config.toml
n_experts = 24
d_expert = 64
router_z_loss = 0.0001
num_key_value_heads = 2
vocab_size = 4096
parallel_block = false
init_std_o = 0.0442
lr_mult_o = 4.0
Below are experts of layer 2 (counted from 0) of a mixture-of-experts language model. Rows are named router (the router's row for the expert), gate (a neuron's input weights, with its number), up (a neuron's input weights, with its number), down (a neuron's output weights, with its number) and show model dimensions 0-127. Each number is 128 + 24 x the weight over its row's rms, rounded and kept within 0 to 255. Numbers have three digits each.
Before each expert's rows: "mostly gets" lists some tokens that are sent to it at least half of the time; "gets" lists some tokens that make up at least twice as much of what it gets as of all text. This comes from a sample of Wikipedia text that the model never trained on. Tokens count by the router's weight.

# expert 7
mostly gets: "-", "y", "k", "I", "/", ","
gets: "-", "y", "es", "k", "'", "."
router:129100114141156133135101129149131121103121125126106112146120173105106129127100128144133086142120120136106139117120146177119089146123134190142145129144114140195131093114129142126098146147157075163133154135129116119134152118105116121131143163110128122107127139116145077082102133159122134131120188124135188075191104118126129126137128146161086127071132144161130124090132170105106139133153
gate25:116108125110122101117120135123091162126128140070157106117128141106098132115123101139124111149149121114107132142173129131105150150176124114098139136147142170106130126116082130130133126115131160118140101145200115135147132181083181136107115120150137100139119155161145138097138125136114120146153127080119113136107055151104144150152142121171168156116110103166133166152137143162178108139149
up25:159174115075160101111138117122126118162104118126121129160135101142169105153145115120143162125107136138143130098152154177111096091110145083134137151157128095106134127105112125110136098149111118145093109112157116154133078086114145135140144082137121103106116119074152152132120159123127128153102117114158149154222133137113088125150122135077118117140143157138125125138152127110147161117106
down25:107142147144108143155099162133123157169143081154101161145132132129149132158117165107095134140136120089134092097130118181151114111125159133123140098089140112135150094110090115155142126136120141146151117144128109125140084140118122168165151118072084130142105150142132130168130151153111103141124154142139147092146166109153080109151135133128128115155131165146157172100136083126092106155177
gate26:124086110115147115146146157123107129135135149168122102105143158053114139071101101112141117099133086170179117111181168134146107123135156135138127132150111142110114148064123149118104129147112138095125082099119133131164137128127158143178130136112178136172133114159127135147129142106095091156118139146102128091162150122114135103147154106147144147121126113157164146127153114105125142119113
up26:121128138124086128178102158106138112124128135135122115096116139100139049150136091153106120109132105136112121137114128136078139154139116123143122106110183165148146121105118091102130163160125171139104082185110131120116130137112129109075125114139127094145166115189123135132160171164152158109188091116123126131135132119116131167123092144105113125124105141123121125110113137115133170156129
down26:115090112122155143145116147123105123127142089145154151150141141147099131121118166145153122151130136140133139111162103085108153102096102151146161113143132108163110112097146160163137128107118126110123143149122112080132177122112133191154147108085139156161116119147133155129121077141138102150119100122122119119158151135120125113140100148137130127173134071194158131160095170116094123074107
gate27:153145184135132128116124141121153132170147122180156087145130178111121082082090131088143119158131117147114129096071118144191122119135110128095110116078137119130110097113132096115109086131098125140128136135101090107133140134103113116122127097125134132110094177156131134071101182134126154113131154113139162115122166128123078157126117129138116100122132149127148112144158122135150129140095
up27:139101124116112107110154106138133147158154153123147110141113134155133137139128150093111162077130107124110173133172118064152148129147093130115140160125122101152135145127072112103147125153118116143107128138144135088115187123134134160114110102155100120152122106148087088156156075135163123125168115142110087179106116135132158144111114122094118154152104159146094091139121145172143137159137
down27:149115143137145118128104118109126143150170165181160155159081148116142095140120152120122080131156111112112104123130145095127098102183122089110129109114130159159111084101163140113126112135133104138105162125140131151100083166157156108144171133114127105109144110153156147122153170140157122153089137126115111116130105099136078110114145102144105149101172123076153160143168134126123103132123
gate28:164062122111149124121097128128148132088081129182158112108118132135154151114100090143084140122120115139142126158097157142134101128096122135140139152118157116142119099138125108120134117133147062186131117120153136126133145108117084110117119093157175177151128083121134118106119132140137125125105161119141164125107162119108142124143119108171146134087116140105133129158169082116127178159105
up28:111156115134086130148114144088128157129119126156133112141161127120153123134120160134127162141187147117108125158112137119134110162119132163145126122172102133147179133126116101165135129137145152080130124148154145142144141134152159144119194154108080154124177108181147123089133106137155136133144108119117101080144168112149118191126112138181107140129126118141161143078105155135121145141151
down28:121127143087104158148128138113150103136188149119143159177156148115161137108129131088141122114125077140134125117148167128118118182124086122130157190126131123113114115161143148132146133138105127146115159166095111163157098124138113141146062114140123138152126161146164132154172119118139127101125142120171124160136111110151083130160104123136079149089110150126094121163126130147111128088142
gate29:126144136107087177102155152120140161171162111124121133134135114099136096147122116126164094111085165089141154110145114144116157155155111127153130120148189158158115101148133107157141162105108119163122159103096155153149117141146122114133100120163117140119105107160165158133132138147129136156076162113147159137163117153119123138119067122130138094151158140120121133145084102148083156102115
up29:158133124194134124098105118123121167143111145124127140138130117134124155123140176125097131084105097149120088174123138080093146101124164093129103106122152119115114153132132126135125135094195111153107144102127137144175125093137137126159135074134153185132123114114122175117132131097112120130107124083124125125101150131076134116107111088113151124117158131129125189166124107113159114118109
down29:108142133100179105124126090143130140115140126102162135118100138161091152158086126138103099095129124176157161113126155144122120097142095105165123117128116140155109169151125128103169143140111147152088149118171140157112115099110176126092173102143119125152104091149165151134160155096120179112174127170163108114144122094108108149132121156112142125141118099131138124139070125144121121137129
gate30:125166103141112156179149162109135112163118110126136139141122132186170091123125101155105141142137110155159170080124130138084118098121125123128149134124134107195136153128144133085129148158128061100160146183105119150114117147110136129144160117142128131155157116128113118127123129182115086154137136165157105130130138147147127106103128132110143173156145139099105133087134153107143129162153
up30:101113139133126140079131123147145106121104154180158127146135109086083113155109136126124101109109115113120091162124131148154153060095174133133127098097121144102145117131040133128117129105102111155117096112128145135076142121118112139120096136126141139129134136082169148134113145113128140142131147084094132092147091095118120135081126144084135112113115134141136080139101161142144145151119
down30:106122160140082106126120113127124100134118156129108108143164108164158189114211110119136122141136123117134098147192133126166099131139147105136110082134182130132112131149144149135144132071114150188133134092126156124138132074150115123146135120169104145122126147121109136108140093121086135132111141102112117142113131150104110156100103126089123115114129129132109144148171089171115137123114
gate31:110118130108136132133188112100085154119164143104141127099128121132148094125148101196105130110113151138158153136151151160131131115094129100143091133127151113111137116148136121129128111115163137076163127098145148144105126151126115121175097100162112128127127143139182122123107180123136158163114152130163128124133129047133162108139144151136173180124156135182106141122139115130147147122130
up31:150142167089158114103147164077099143114140109134109113135136169122134126081134131176116132126088152104128082072126155157102124108109124115144145136122152079122120116148151089125129131139138159105140132141140115134154136145161139120124144095136097130167148147167104125109137137126145124124147119106173116106116129108087167121124151150121167197094091135129098122086139110169101166104114
down31:152136101148106114106107145113121146138145125144124107145157141151148106145143121094118136098128100165148185159142110110122103127149115094125117112116130124136122139140130089132121136058132147074123131116133072114126104104143110130108141178129146055145077095114139110164150111133120137154116165119105118148105144141174107132123097101096094158110144150067136128179106144103145123116109
gate32:134120149104138118129093153102128114096135127131150080135108117061118149125113130164160158158138131115140140108092122115169110154104141133160136155133098141156092138078057131143104113106125121120159138123117158103122154158142117124106103125151149115139109123152134126061099194124120128144143102109099136124095131131092202128113143125139104121169130119139108114123160109135087111147129
up32:130085117126143125115119147121092119108162116108103138156156134119123162102137120144131151112139155135153120140159160127178149160134134131078046152140116095112121150121127140138120127139134169180095136124136135116184150122133136136180112183118101118135156194111167130098117079108142117120110145145140123125105135125136119121123094127132164140113107138158159133090099177124134107112090
down32:105083068133121151169140090149132152134105154106089121096141143154162102118072154152119154159136087163161120123153126123079132133122101146121132148187166144147112130074147092108150095090126124107137115132133103110103092154124146140138179117126122143119138117127120124170123157142136085123102152134155131105166146078143107130132117148109147144119142150142113120100134103158116099127138
gate33:094142130120135151120160170139117115137117085096159136114109095120147126100098134153112137091131128121119149089147099159098090102131135089164109110100151152134134082145141134083133139118138140144166111136120116129132104180160174093141147116117130143102126123147144136116160065141124149144105117148148137131147138090115131147129130152139196087174152110134155128134170178116125119094092
up33:143098115101113147195150132124113115118161114093146122141083152148140098131177192115138133146123157119137107142144085162111145150170142138104145147110103101098134170127119128133110118164165130127130187113155137167124141081105134138129145127099146139113139109172132144131143097119166089126135132088151169125140138165113090132159134123157139116135129114101107127157130125109112152190127
down33:174125154102157094081094091124108172130148149102122106148152124079096118133069104126147163135120163128139136141108115126162126086095163133172163093163112142177106104160143139159141119113138128150088094123132133114124127139108099130151141131136121134145142106141130167112085120119111140135129139155099074134129117194120139107124164145105121102105125109127120114140092156143108134096133
gate34:151127130118082134143149115149130089148175141085148136137125126148110102134147136126131145109109145160103170116166165186128117157153123126127154107153109110142118138150130106102105165095109118116106090122139118108114137135162129124083170130141143120082142118150156174134132119094157140096093140125105161162177071125165153098115097111106107107132086106109137139155111170140159148108126
up34:102128193163154122100107147083088104119082108124146132105108139130137094084151112110147123118108157115136105103101135125138147099106136108114126117120150161153138136064118126149150175147105119132128141116131160156143130201125094103099105117118159143149106150081138135173133097153115127173132121145170120099141172129122131114117119093139148100114151136127136119137171081146127131127112
down34:125143092127133100134159167099164089117100164162125101117117139135108157154116131151133136129141094073141124142108137124114187116151118140134110127129098123102158142125119123107111078143122161135132129108124109078149098117127116135108097068113129097145132134112067088082148137107139165099127102166154121130131153133105109107130114139128144171065167140086108127120106119140128092108107
gate35:095116127154128149129120154102083065162153114103129081098130111147108145088193181111122138119137131110084069115144113086177125107119132135152133135094153131113118134185120097092096105151137156153097156132129135110158126144146129114145149161148141140148135162118136082105102119135091130102132140136119147102149129113143098129148118177134118136127161155140160151121139124153124130126147
up35:156103145101151089116096127114141136144086149144143111132138175152087099109107107111125168116126131092107129120092131142108135134148164136134187137137118111128131148149139100093164097107139156112113131084116118136144144100146116146115153132119168138108177080146131116175089143135186120134113126078103128142138162088110104144128103066142133150092124125124138154117103140124079121113109
down35:101120132104155094137151106099159091153103144120103168140132167121188125135110141106132148120193091153109114114169171118120154149088120114116116092158117178121161127114174169122118136140088124170158154138167152154103116101107153131128123141168120112134096118136125140125148121098143150123159139112101086129152140171141136151108128145119164095115117135115100146141095141114144155153122
gate36:076111138128142112151114127164078091133131097125145127073143183130134135110180134120132112125112152113131155148115140118142139141092139143138136145127109104133160118161149128103126128156118130131096094152114096169149117159137106126167183099139132088111138191087105101123083129133151101145120136118164158157139127135150120102147120145154071131138141141138180115112130146097168140129163
up36:072080141105124126168143124153106102123154132131134121106165123158146115115140134140128121111158110119130137124113110126121117102143109179127112147146129056149140140145122135132128110157152135092156110135128094132140119087177112121139131132171124104129109120131129141102117167148117176143160133139102144179141156157151095111115124108177127163077137088106113152181162132084118074135125
down36:166154103150140136138105151135108124132145147134093092121117141109089099149154095112109128114105124115103165129122119119079136134169142163135088110148133134103126082151170106088143178147084093120122151118107111147146098168160109095112124177130101152119117102126127131108138144148135152105121129102172114133092121113108133128134172119160163142164140136191085117096166148133143142119138
gate37:122143143170099129136153139119116163129123112135114123160128155132129150141146164131182169133136125093141107100124119159126067102121152158181132140099143116105149111129143081121137143114124147160143130133131137116136117152124084104175080145152098139079158089152091126119110104123165149121111125106157128103129106128106145136068131086151101113161177118130154105123128142109159105118176
up37:141155137143132120148148145109110149112110125140120108144123181131114165143158124110136069159149139169108103193086087090119117131105141158133109117117122128101162135146119135173123122134138123129142123122104104119106114144154172156170151159142127137127141107136127134149133113107118089096121126114087108177146198141142152115151172138160102146103077183128117135102127121157127131158113
down37:119182115119136113131107150148161068111146148097173136119116119104128142088123075117182113128121132179118128145137154125157162142163142124120141133118052105112105116136104131125107090119158139161140099068124105137130148170103152139146137087133096114161150150136123134115112137123126104154128128109152100155104117141157158167122096144116168158120149104105131117103152149112104121145146
gate38:097160155161129136126120131116153164121136133130128146110110118137116107166093116096134140070128118152135119168160135133116096117116142065107084112162162177091112119118110136104117193135131160109118106113135114128146123123134110105083096178126153104166102123190127121140135154148117146149126154109116125158112147134144132119118164101160127140118166148162140112072172121132118153117146
up38:116126129176139098101086118169111110136145143162139164092084123118145136124118139175135125095137149157147116151151142092155147097142132128125137126136112163080174089171175139106144073117165122125129152115087147134154102184122166140120147134094093098125091120102144095130107123137149141125105158124113111158099162132130150115148145096102133144093099147141145111107145131138146144106145
down38:155101132167133138141142141090126137148109126164119110137136125136149130109105088112139105110083109152111123095119149118111131179106138134073100158129132143143092134136173127163125148113150109138123111126108099116112151112147128131127106199175118149132127132097152126152162140134127108125134089136172151110118107110124085120119158139129079130172127061133115125196125139158139149117075
gate39:073103173139125117161115159096133151137114163169128116145092078064107138162143130158120123122133095131150090119118178120134129129107135148137122094126185140159138129080180087112157093123128125151103134101111136144114146104147120155129127106127128124181149112149114129133089109147150128138146110182128143112151130139147095139133090137137137125105137180168152129142128157124104106109130
up39:109152135148132121124143111109168124142141117145126154127109148146082162144099097099109101118151158095141168109134122140128089126095115078127140119101117146120137141108104126126129170151115093142142147131217143174136137082127132177091150122123147099133120120146092115110116128110188117126123126107181107166137103156137105124106138068115138122127138132108129141157131087122115107126080
down39:109132101104163118108093121113102173130128111062148126155122098136118150100169152139159149144144100153136116118109110126108130111153174128136077159122135123117115177121189127167106070125126132169126127140112141146149105152169140115113096132130081092166114085127116127114117155158115130113111147134092152132111132111102126166164125120123171098150140101141114101109148173124116138143119
gate40:098108150086134129106119100141137176110174102125122143160068140136131150145145150143141155110108135124155126141120116115160124186132133111089117077122143145131112142113096136140075140112134165106103142112116113094122168111094148111124143139117171133151083106132122134045100133132087148122140162149120123152155147172123075152126140160121122090146129135134131111161130105137122148144110
up40:131121113147145138125096100154085133121119135180067153137117140124135135156052128100166080148132125131143141097141135116100099145108121121128127127123120107139130100124069127097138099132136153179142142148130069114101138154124135140143153147103110144148169118120073161162126096109123094123092121112164143154186129143157122159137154152130125111129099148133155115109162124121128143107093
down40:114171140111091125152100114133054094145125164129165147118113127137169129132132090109117123111150119100115122128100114103144103105073105143123088134118126123110141085114154131143145129114078126136117099123113163159133124115097130124105127091139080107106124157123137118140150124137180099178132132129158117116136132146143191124115126086087095119090141142160118165128140118142119077092142
gate41:100137111121126125135111164121117153131135151102156119108150151134068146141165139101110059126083099184133152114130142130132111140089140134113119116160152099136096137138115139136102144169132157106091104167133100110125158084118106114134155111143128130170134144160161128107112141168127091113120134186174122145119096119145152129108134121177157142152107124092079113123118148116092140149109
up41:119126164179083137126122150065185137101149152099137116153076121085114123136156117133128123131139130154162139099106147163134100132128080150140145103172124155125126127126112118163110130089164134088133153143126119136109134116179143090153143082107126173139117107121105128106156130167105113073153123130144122122152121091100143126144131125094166112149128143132090111090125144102115116106129
down41:114131099140085130144122119086104147128133122159137159149164119129120121125111119095104136103072087125081174156123133105148126141103132117117067142119133136106111138107111135131147157106127133164101130068126149140143119112124112091112115169154139110109169150135131117158159144127149171137069134126060125164130118138150088130147099096134112177142121130101089116099137147128114158142155
gate42:118135112160131162094113124107160128148127152123112125161142184128093081122099127143129117143143114093118144104100117120122106129137151165125140115111163134173112113126128093120153119154161144181120125163123138147070149105108174099090127132111115105070123104098117092142148170101128114134134160135154138145138143102138147122183080095126097155142117136133113156069097122115111150111122
up42:159100139122141113143129125121146111091096136169158148130103141137126150096070082146163108146119115140140119126113132099092103125139098119116125151154119103153093086126127122146174144091085158095156110123113167096138108109128145142174192134144137126071150136088129134103116122169116164103090143136135114115136107173106133125112105153137123086110111123171132138098120139115169120109112
down42:116108141073135116062180109151162104116160115127079117143164158148129110122105088142140082123121102098139165118159103120152162138153181081112153136126143113104137128113142163091137103120091146123136165129115103112141117086123111147147095116113096092101136121092123124121124135149113168172181126146131132099114108124097122111145133131118112128087097125155130117093106126136114109105118
gate43:068132099137127140127115079123107172120115116107150152143133118179124092135140132102075185115110131140187102138110132137167110133103160089125136135151096089141106097112175131138110095171126118161160120140114113138098124117137113141147107140145102093138126144086146156097133137176106139121121130117141183115141148153132129139120173108115161163142121163120161125127144122137101160114120
up43:131103139127143100143157120123156123140105137109106091148106103138153142077163139188089152085135107149136100103164143170122130119126169097082114149097147100104138119116178182122074107169164137134115130100129145136149123123115118132132144130157131114080133140118135139114146085134142099139133128119120136128091123069134146140137117085137122125075124174114142151136154126147090140100119
down43:148155100146104155115107126132129115164109109126147145139118145079120161162143107133141106127117142129141139153097160103109116096120148162157147110129110136146146100127109091152128127098112144085161118109096165104132124158123159099111145145103113136132137084142182109203112140124082152136094151128158125124141174163118148177100183117167115130147088156136137104145102157134147112150127
gate44:124065120119169161163099113139102076132130158162127121159122146163137092109143135148138133145122157114150111123124143148151142150135179109138092122119158123087141097126123098089104135116147148099127147109163124155099092118112112124147095121120131121122143147108144075124113085142156106145120151076095155146110176185126140086106146125092145124128148121097135122138145120103133097153171
up44:130087119112122124099108137108114136103146151086089137132107136146112146127097183111144137128177118133157161137142109150125136137109091111097123159092107095176136149112102116107113132152106111096089160136109114123136110136140104094132141141124086133114125127159087131154148161108157111120119155154179076151173108131150116127086134070168100161120126166134121122084138139096138093139128
down44:138154123113124140114144117096130105150125126148162109119188109099127153119185115162102104124079115150145104084183097109114107128138113135123147119106126131120128152120059119153146104150121147162130134152152168107112086123143165145133116096126151115128149099104143114124154122134159143098178115159110117105148162107096124114123135098165126127159151123162118141090118149126118163190097
gate45:147103175091178086137149156127132121155136109134108122137096088103136138120103141119090102141120102126103136111163181132110121116157133151147160124119103169133118123145106134161131149121125136122147160154191110143097107127097116119099164097141134178147136090150137133104123145182137120157119126059161107142126153101124141174121093150134136136118102154121129134107149125181138128115163
up45:123116138175114098142123150150120170156095085124146134148147142121151129131100132151131098130144157129139118142152150168136102105143113099069166106140136188105146135118118164103102104104128132097111124128174151177165117091113105135159110150146135060141146137159155116106142111148137106131133159127125109129122143143119146134131109131147149106089098146098140154114077187120128110107170
down45:142124099157140119151141144139131126125105176158086100122091103118092111124159117175132121139150131110138110141134134082124098115106142147138135101103128100145152089165134123124085174132181110138134126149099114117150114099100139137078157123140127186103097136139127145148154177122120150080164093120099133109106106166131114154089137112112130174137111133137153098145115112139157172112165
gate46:121098117085156108125102114138158138125108114134117151116122146139173109121190151101104118107075130099136095123113135155165109132124121127096114182127125151144153128138130156114103126082127133150109114126107142075099121133097119147190128099124157146135144142086123155105140152139113119136103182108115135158142081144138171176102122120100177152105165128159148155151115114135156120114137
up46:143152140159159090122096133102155152153155082122156116129105148126143114052124101128108106147100169121159121157154141098154127095106146140132142172132118097115119140084140156123130143099138125139141065136159142145141146155103139130170158071128085127121118121159145091155149095156135091102109099113135146115079164136110122143135140100116105104111151112118129098129094139121112109115132
down46:097146168116131152115132134150130116124151122134121132153117111137082103163114122096180162108152143130160115139145081138095101136127141122135148118136124169141123110144138115114090137077100151112121183155190137092145107119153124081131128121109140096147179112100138091134093102124162089163121129124133132142156138081148130153141148125091127121168112128126121135101097061111123149159145
gate47:136158153148137132112111124128152106082131145128176082139108158111107139097133102146134136134111131143138128152121120172169128150099134133158169136121167151138125133135096155137131136105114099141158110137142134115103132144098139142131116184116154178149106165110116123162131157112166129114129074197124146084125105142129108112181106179162139131115141161116137124113183159108137092124151
up47:147136143133140153164106151118112108071135132111162075115118125118154125122128145172163136121134133148073125101137097213114110104151115115154158082154096116135152114128138112161118163108112109157169100109128142104130118133141127145149128097134148096130152142122132142110142160165103130085141099124127138135146151130145150089104123122142148099188131179122111131090152104153165150126135
down47:118170151107114094139150141143131178130124170122095139118092130117186140095125139129120110109147145140170099134080118115092149185155109119159100110131145130086105132150140116114174098080124153163132149114119136131094163152138089128096110164122095135102101146094118101134133139128166157132111093112156130155089146124154146120099097119119096094155115138126104115098151130134095121154118
gate48:133148082137051148103138114129182161173177160082087126127091170117137112127156108139144128121131129152099120129152124122160115131168146153117113134151133120141098119168100149101147178131157144139083096132131111118132161161120128148116120139159128116141119159147175108131102130109137142164094136130121117139141129172099140162151169162122110132132136077114120118106161142140108147126114
up48:098144161138105109114127155126119142108107161094138107104083136125103101124122111115125106074130146126119143163113083109124147120173137173155111104149141148124092123166141117148100093143147078146108115129111167170139094113136139132117148190138119117116103180134164126102120066157119166131120111132106129130103132129148121114121133162132184160127115132138134119121137113158124140149057
down48:123153132138104154174115141109155157176138141124096098106131116080181140119107166145117175089167097137169116128158132149114127131118118134125168114144132136176141140117122126133169111119169153141100140134165157160155122114120151094087173106146148087198105156150134129112137113135132141138151127139130095120089134151163142132145153117132147153145165094122122127150125155127120138161164
gate49:148135123098098093137136112114141131136132091143153124146132162143096124118145113128158085156128149116110147137160140137186089100140145184121107160150141150181104144130169140123106133111153126140124063170144124163137183112127152159105130177112086138078138094145154144140113110125116103170145174142110093104160132123143137115130156102113137141101149151155128112127108120145123126156099
up49:111089169107123123068134123065146119124133083180128127114129155141119120164134141112097146168120104101143139101165153110131130123146109106131136116157112143115109150150138103145121102127110141142131139117140118134094130074136143142116139141067103139131094123108122067119134161119135159140081103134103131092156169089097135161099112154116117158116139154145089130104177130128167142150142
down49:190118124153132134150115175160113083077121135152151123128113174133116117108134084120120106114105134170093103151146143109100109175102149158130137118116155115150145135115152185134140120094111104155132114120164111145105116154156114127141150104122135106158112165167123163152126125129166091094127129149144157164133108144119164098149149164137157141121140106121127118125123142116128067183132
gate50:186126127116108108107105140147157115124132121133104133124155197136136118166140101139116098122116172149162103141124101128123188169173114197100152121126139128132128098170133137106148151180094109116102153108164186110125124120126120117089125141110164144124132109118108079140098147132109128137144150121113174114112093138128142119146089131131103103131094134099126152134132153090148121142132
up50:131140053125110130133135177134132127088151186106119157172149177142129120104138087136166160120131159126154126129124111117132137116149114149136087115125113123154147118150152138162162134176128102132110124145098120105142133148097111076103145108128127075163144122137096159107132139172111137128154099133114114129165163148130141110159104125125169115141117126142156174115159106137164097149161
down50:101121139147104090121145111152134090137143139150097132135099140097118160141129113078122117158110139163101128105095148184107144073140121153159140101133114131112161129151107124111142111131113170151132123150159132135147109157145106120176113129133099146097143135108173123150088135171115136143140175090119141169097148128100136127100146130144072145130157159104116137115102190085091136126130
gate51:161079097108151118149107176171121122129114127136106099107121092140113124132160112170148127122130171142099133118097147126138139170141103098180150127134178119117134115141167097119126167117107182167129134165109129170132126127143128147132152135143088121117114140122115100149116136153127136135093167097128084138091112111168096161120137103130114145138131126130087121130086171135119163071116
up51:103121191162122140102136131097116179123120088127146117154148110148161108125144145159143131125107161132172125173103143087123121110158153121100143129125119113122108124123127149113149124127182139125097117119135156162159117143124129101097101091174151136131140133177166160136109150133162085113133135153165168142137145142095161131118102154136130160161156158152165099108164092105100140155141
down51:142154077092121135129132103076136115126120123126125076146111163107102120072086108158089105095125107147059128139127127104186103133161107146111077157155121131095143121117115106120146103131142147126105097171130096121144119143127131129134134135131113090100157129121109113109116102145128129141145152122148135162089115132139150118135122136194124130093125114122169150154148164095151136157163
gate52:158116104115105127086128128140111108111127123136113142122078115078125113146113115170129100157135157174116142100122109133113096131127104109106166136163092107148118180096090149070078126104118053119145143131112081165128151157154127108118125164128159139136122139147140108146117141156141174157126130111088103127158121115121127147131147115103112087137171126141093115092143135119127151146114
up52:091085138149144167141103129142129152140083126080098105133179158114130135124163122102187109149101118136126139136093123126107129132145146119127099159140082086103130099091149165148085108152120146149142136128114119138164107170077128103140131170155144132105138143116090095179176122130131133090091126123114119137131089126143123102164133093160110116103121154134106162126139147124147142121121
down52:124118099141125148081122157147089141147162130163141135120129119145082110112126138148072134106108132100110140172099119094119149136154168121124109171161143111151147140153130142145137113084091074092114125130102130148160125132148133121104164155137121152133101117143131162153097114132092135117127115125114159142097101128098111152088115147150162174184137087149147066115129155154134124157129
gate53:123143120173115120110105152099113123102135138138153126131148088110124130130147187136064148118157049089095132122148164130164133178118148123113160153163136088138073131114125123137116110131121159109134119163137147090121109090161117149130117122108090133127092101139128126129090141136132160123092121158142126143116124147105103144151110166125161138157127071112143141154139140104162128131167
up53:127141120160158119127132109145091177111147149105097141138110104130122128154103174156099152153140166084142136143120118146166127160128099084101157120119121135082187118113143094100093092109112110102135128092165101098151120098135150155109072114129119109116091146135147126119114139158126160111100115102106174149096116132118141154143157147108187126129092144115121141128117130140151116145176
down53:134110102118143101152109146134147105160115132121115162155174109108201114131109164170114164114148128102119120145109125098111114132133159147153130133112159114162093062167116144103118077156134147120112157129104098116133115126132112134121148111132135129071182123114113141149143105161103161132107115155096144096144104120141102116074115104117115108141141119105112130144178098145106164119097
gate54:109158131161129134135132139113137145119157138102085101099141125130131124162101147140082127095150121124163128149114139122160117116124129125086108119135171118169119193073129115176136147181131111102072123162151111137139117081104133107096145171106123143127164094116134120112144107157108102122158159135140101138145144087119151096111142111158109153140109176111130125135063113133149131119133
up54:144137139094119115152151145117150143124142150143119168104141132111125138126146121155094155140119157126153083132144132138141068135153090136098148141120142150138138142131130130159114136167159130130138108184132126156178141152137151082149179161096102151129153120124097126090129058115146153135102105102084083072124117142084160113142100129137136086131115126132115116127122116149180112131093
down54:113099112100117175141126148119132132123156118069113131085135117120125136127152125126112153177142079141158152121128140087134108145143114122104106136133124156123125155130139114132149119133163104127112097105143076110109114124131123077157133131171118135084102127114069136118161178144156112087103125112118109166123118143146111123152150128159172163106125120166115078163117181104161167150129
gate55:109127090084158166136114159139117092109141097157112094150132159147085104135154164089162140146124138110142108115125097099119172116123157128088115137118100099144098114124118090101115088127155104164131147123071120125164121095119123117152094122165167109161147096146118120168136120168138126129120127138124155122168159154124127109162116155137115118109144134168167082118116112125174145143112
up55:123094115091170127141157148106127141133093103123119134209124153135129127166135155117138148150124168121140120138155130115139148111112143125112132134163137117117123143120081113161164116127116078129119137122098119138112121125154171142136112148169100092138109115188133121103108121088150142053147139141139132131155131163104138108154100135164151149129169119145180092117107131109119093171100
down55:137144117111075129162160151118148175158102120128107161117131154158121103119134140096148140134173109146094122095112128100141139108132116150124138130125088208113119154127128110150106118160117130127112148127116147117115168168100100124144085152120104122124142093104139139161098122103101134148122120146121090125146159188139125166120199179145124112142122162112144132081126147139118119093136
gate56:150112050163129166143128066124112120144170114143148134103162136168119101156122089134105091142076155090117123100175121145095129145140157102139151139127122113110121144133119107127126183132128130186097155146171131093129119108118120133093162118120091131145152123128111081132130111132118122106107186111129115148160168131140145150163141134103129148131159126134108141141110148104118119139111
up56:137110107157127108122064136093094108132116170139136179123152129158122146125153138120143132118122146110120139092125126176118112119141144149107123134080131131116143142110135101134120089178130097165145122137077138129097149102146163154154093132132150147126156145119107143128062144129142123162166141143068172154093103096119121160112136103165167139124100107084116161105115141128151143147124
down56:114144121127098157119165123152139145166121112140079103132108158105182162095115068162118110103145087121126112127137134151129106101151080159124153141131163120168112099126147133137141146118137132068121122134131129164134130161115108141171118188142089125114118115139153124132126143133139161115094131110117106107147090166112120108085114135119085101154096128108125078159116127076133132144109
gate57:113127144168135143105093148113137117098107124154134132137163174131142136150074129118113113116145155134079115134110140139091149137122100133129156118128149135121094130124131145163131119102154173136171188126102126127074105134155134123139145145126132064143098102078116170167108129129155150148127153172136096094150089117130110104147143129116087123144193139137137137121121096135079131112108
up57:156081127138189118130142140072108113135140119104143118144139119099117139142115142161141130132177115127126142116148121110111122123097108093149130105128133139141180176142131105141144120142109114134128125145119157139165127061153102171134161137162137119110179105118096095085132125133074141121122159110069090130128144114154113172130134145145129164134125078137097141097100155116165134125154
down57:149104135125162070176135118123148159105136106134149146142149119097119101139098131108138108133127097139160132144138171135107096091104141111128077112131146108124123107101127154127140117108121112127137077132158116109168117145130100163149080123052117143112089117134126122135134123123131105145080105129130141112106164099142124175141191119131150105118136132143156146112117163142184121085165
gate58:055141173143132141149129120127106139117120162129145095121153146129133165150142125091111130108140121127113096112147135126127119158131095142144145144123078096125119123122087163131104120130128160108105120118096104158131152159145157165123156115106109178131105168142074124102110082080180139123113162122084150138144134151115141127180110137132092140150144167128174096126122103125141144149091
up58:159150113112127169136155130107100156084137125110105126123122113120102067152092126166136130109070130151136108148145144148128139054153151127126134158139141110135133140125108152139156084163146156135142109146152151154142136116114128100152085141094108074144142109145099118082131147144114128116129127116205086128150123086141117134121138124141164121131127123161117111080108114139146163154113
down58:114094073184058119109140136182127145140135139144103114128109124147145090129134135154147151129108126109156165127095127135118150156092138117141110145154099135160120113108151140132093162139131092130099120147112105136087097154146134137142168125139135096120073126137121154093111176132122167133155118109068109105121117158110114112102151133177121146092147091148124123100118132084127149130138
gate59:112107093170110101135127074162164113122162151131166144140114097089129097162091100131139132146091130105111138122118122131140138104186135097138121095140112166113110091154114129103150151135123153123092116116138130146097156111155110148121120133170117133121102146095101082090117145107096141137125118157147099110151125112122131112125170153106089117124146084192112092162111115146149096161131
up59:111157128129158136132114125129104123159158149145103129130118101141180107119168074167157126150106111144076140136083120121175133135150117095150179169097133099158140153172134138119140144117119147110112140151120140092132079123150108136102137099166107171118099080155124135111136111155102135127106137143154145163150155126118105112126122129157116116137140119141124138056149127080157121158114
down59:090101088147162122112129134183149102118128133093145114143156107128083131155144145144139078174132148089128114160168124164101182108106110098137132095110141132143120147122194127141135129100162087117116119133143126135110132100149171144128129087113115127113129137123124166091139144082144167142157091158098075092131127135121113102122147163127116096143116119151130139125141098136125153144100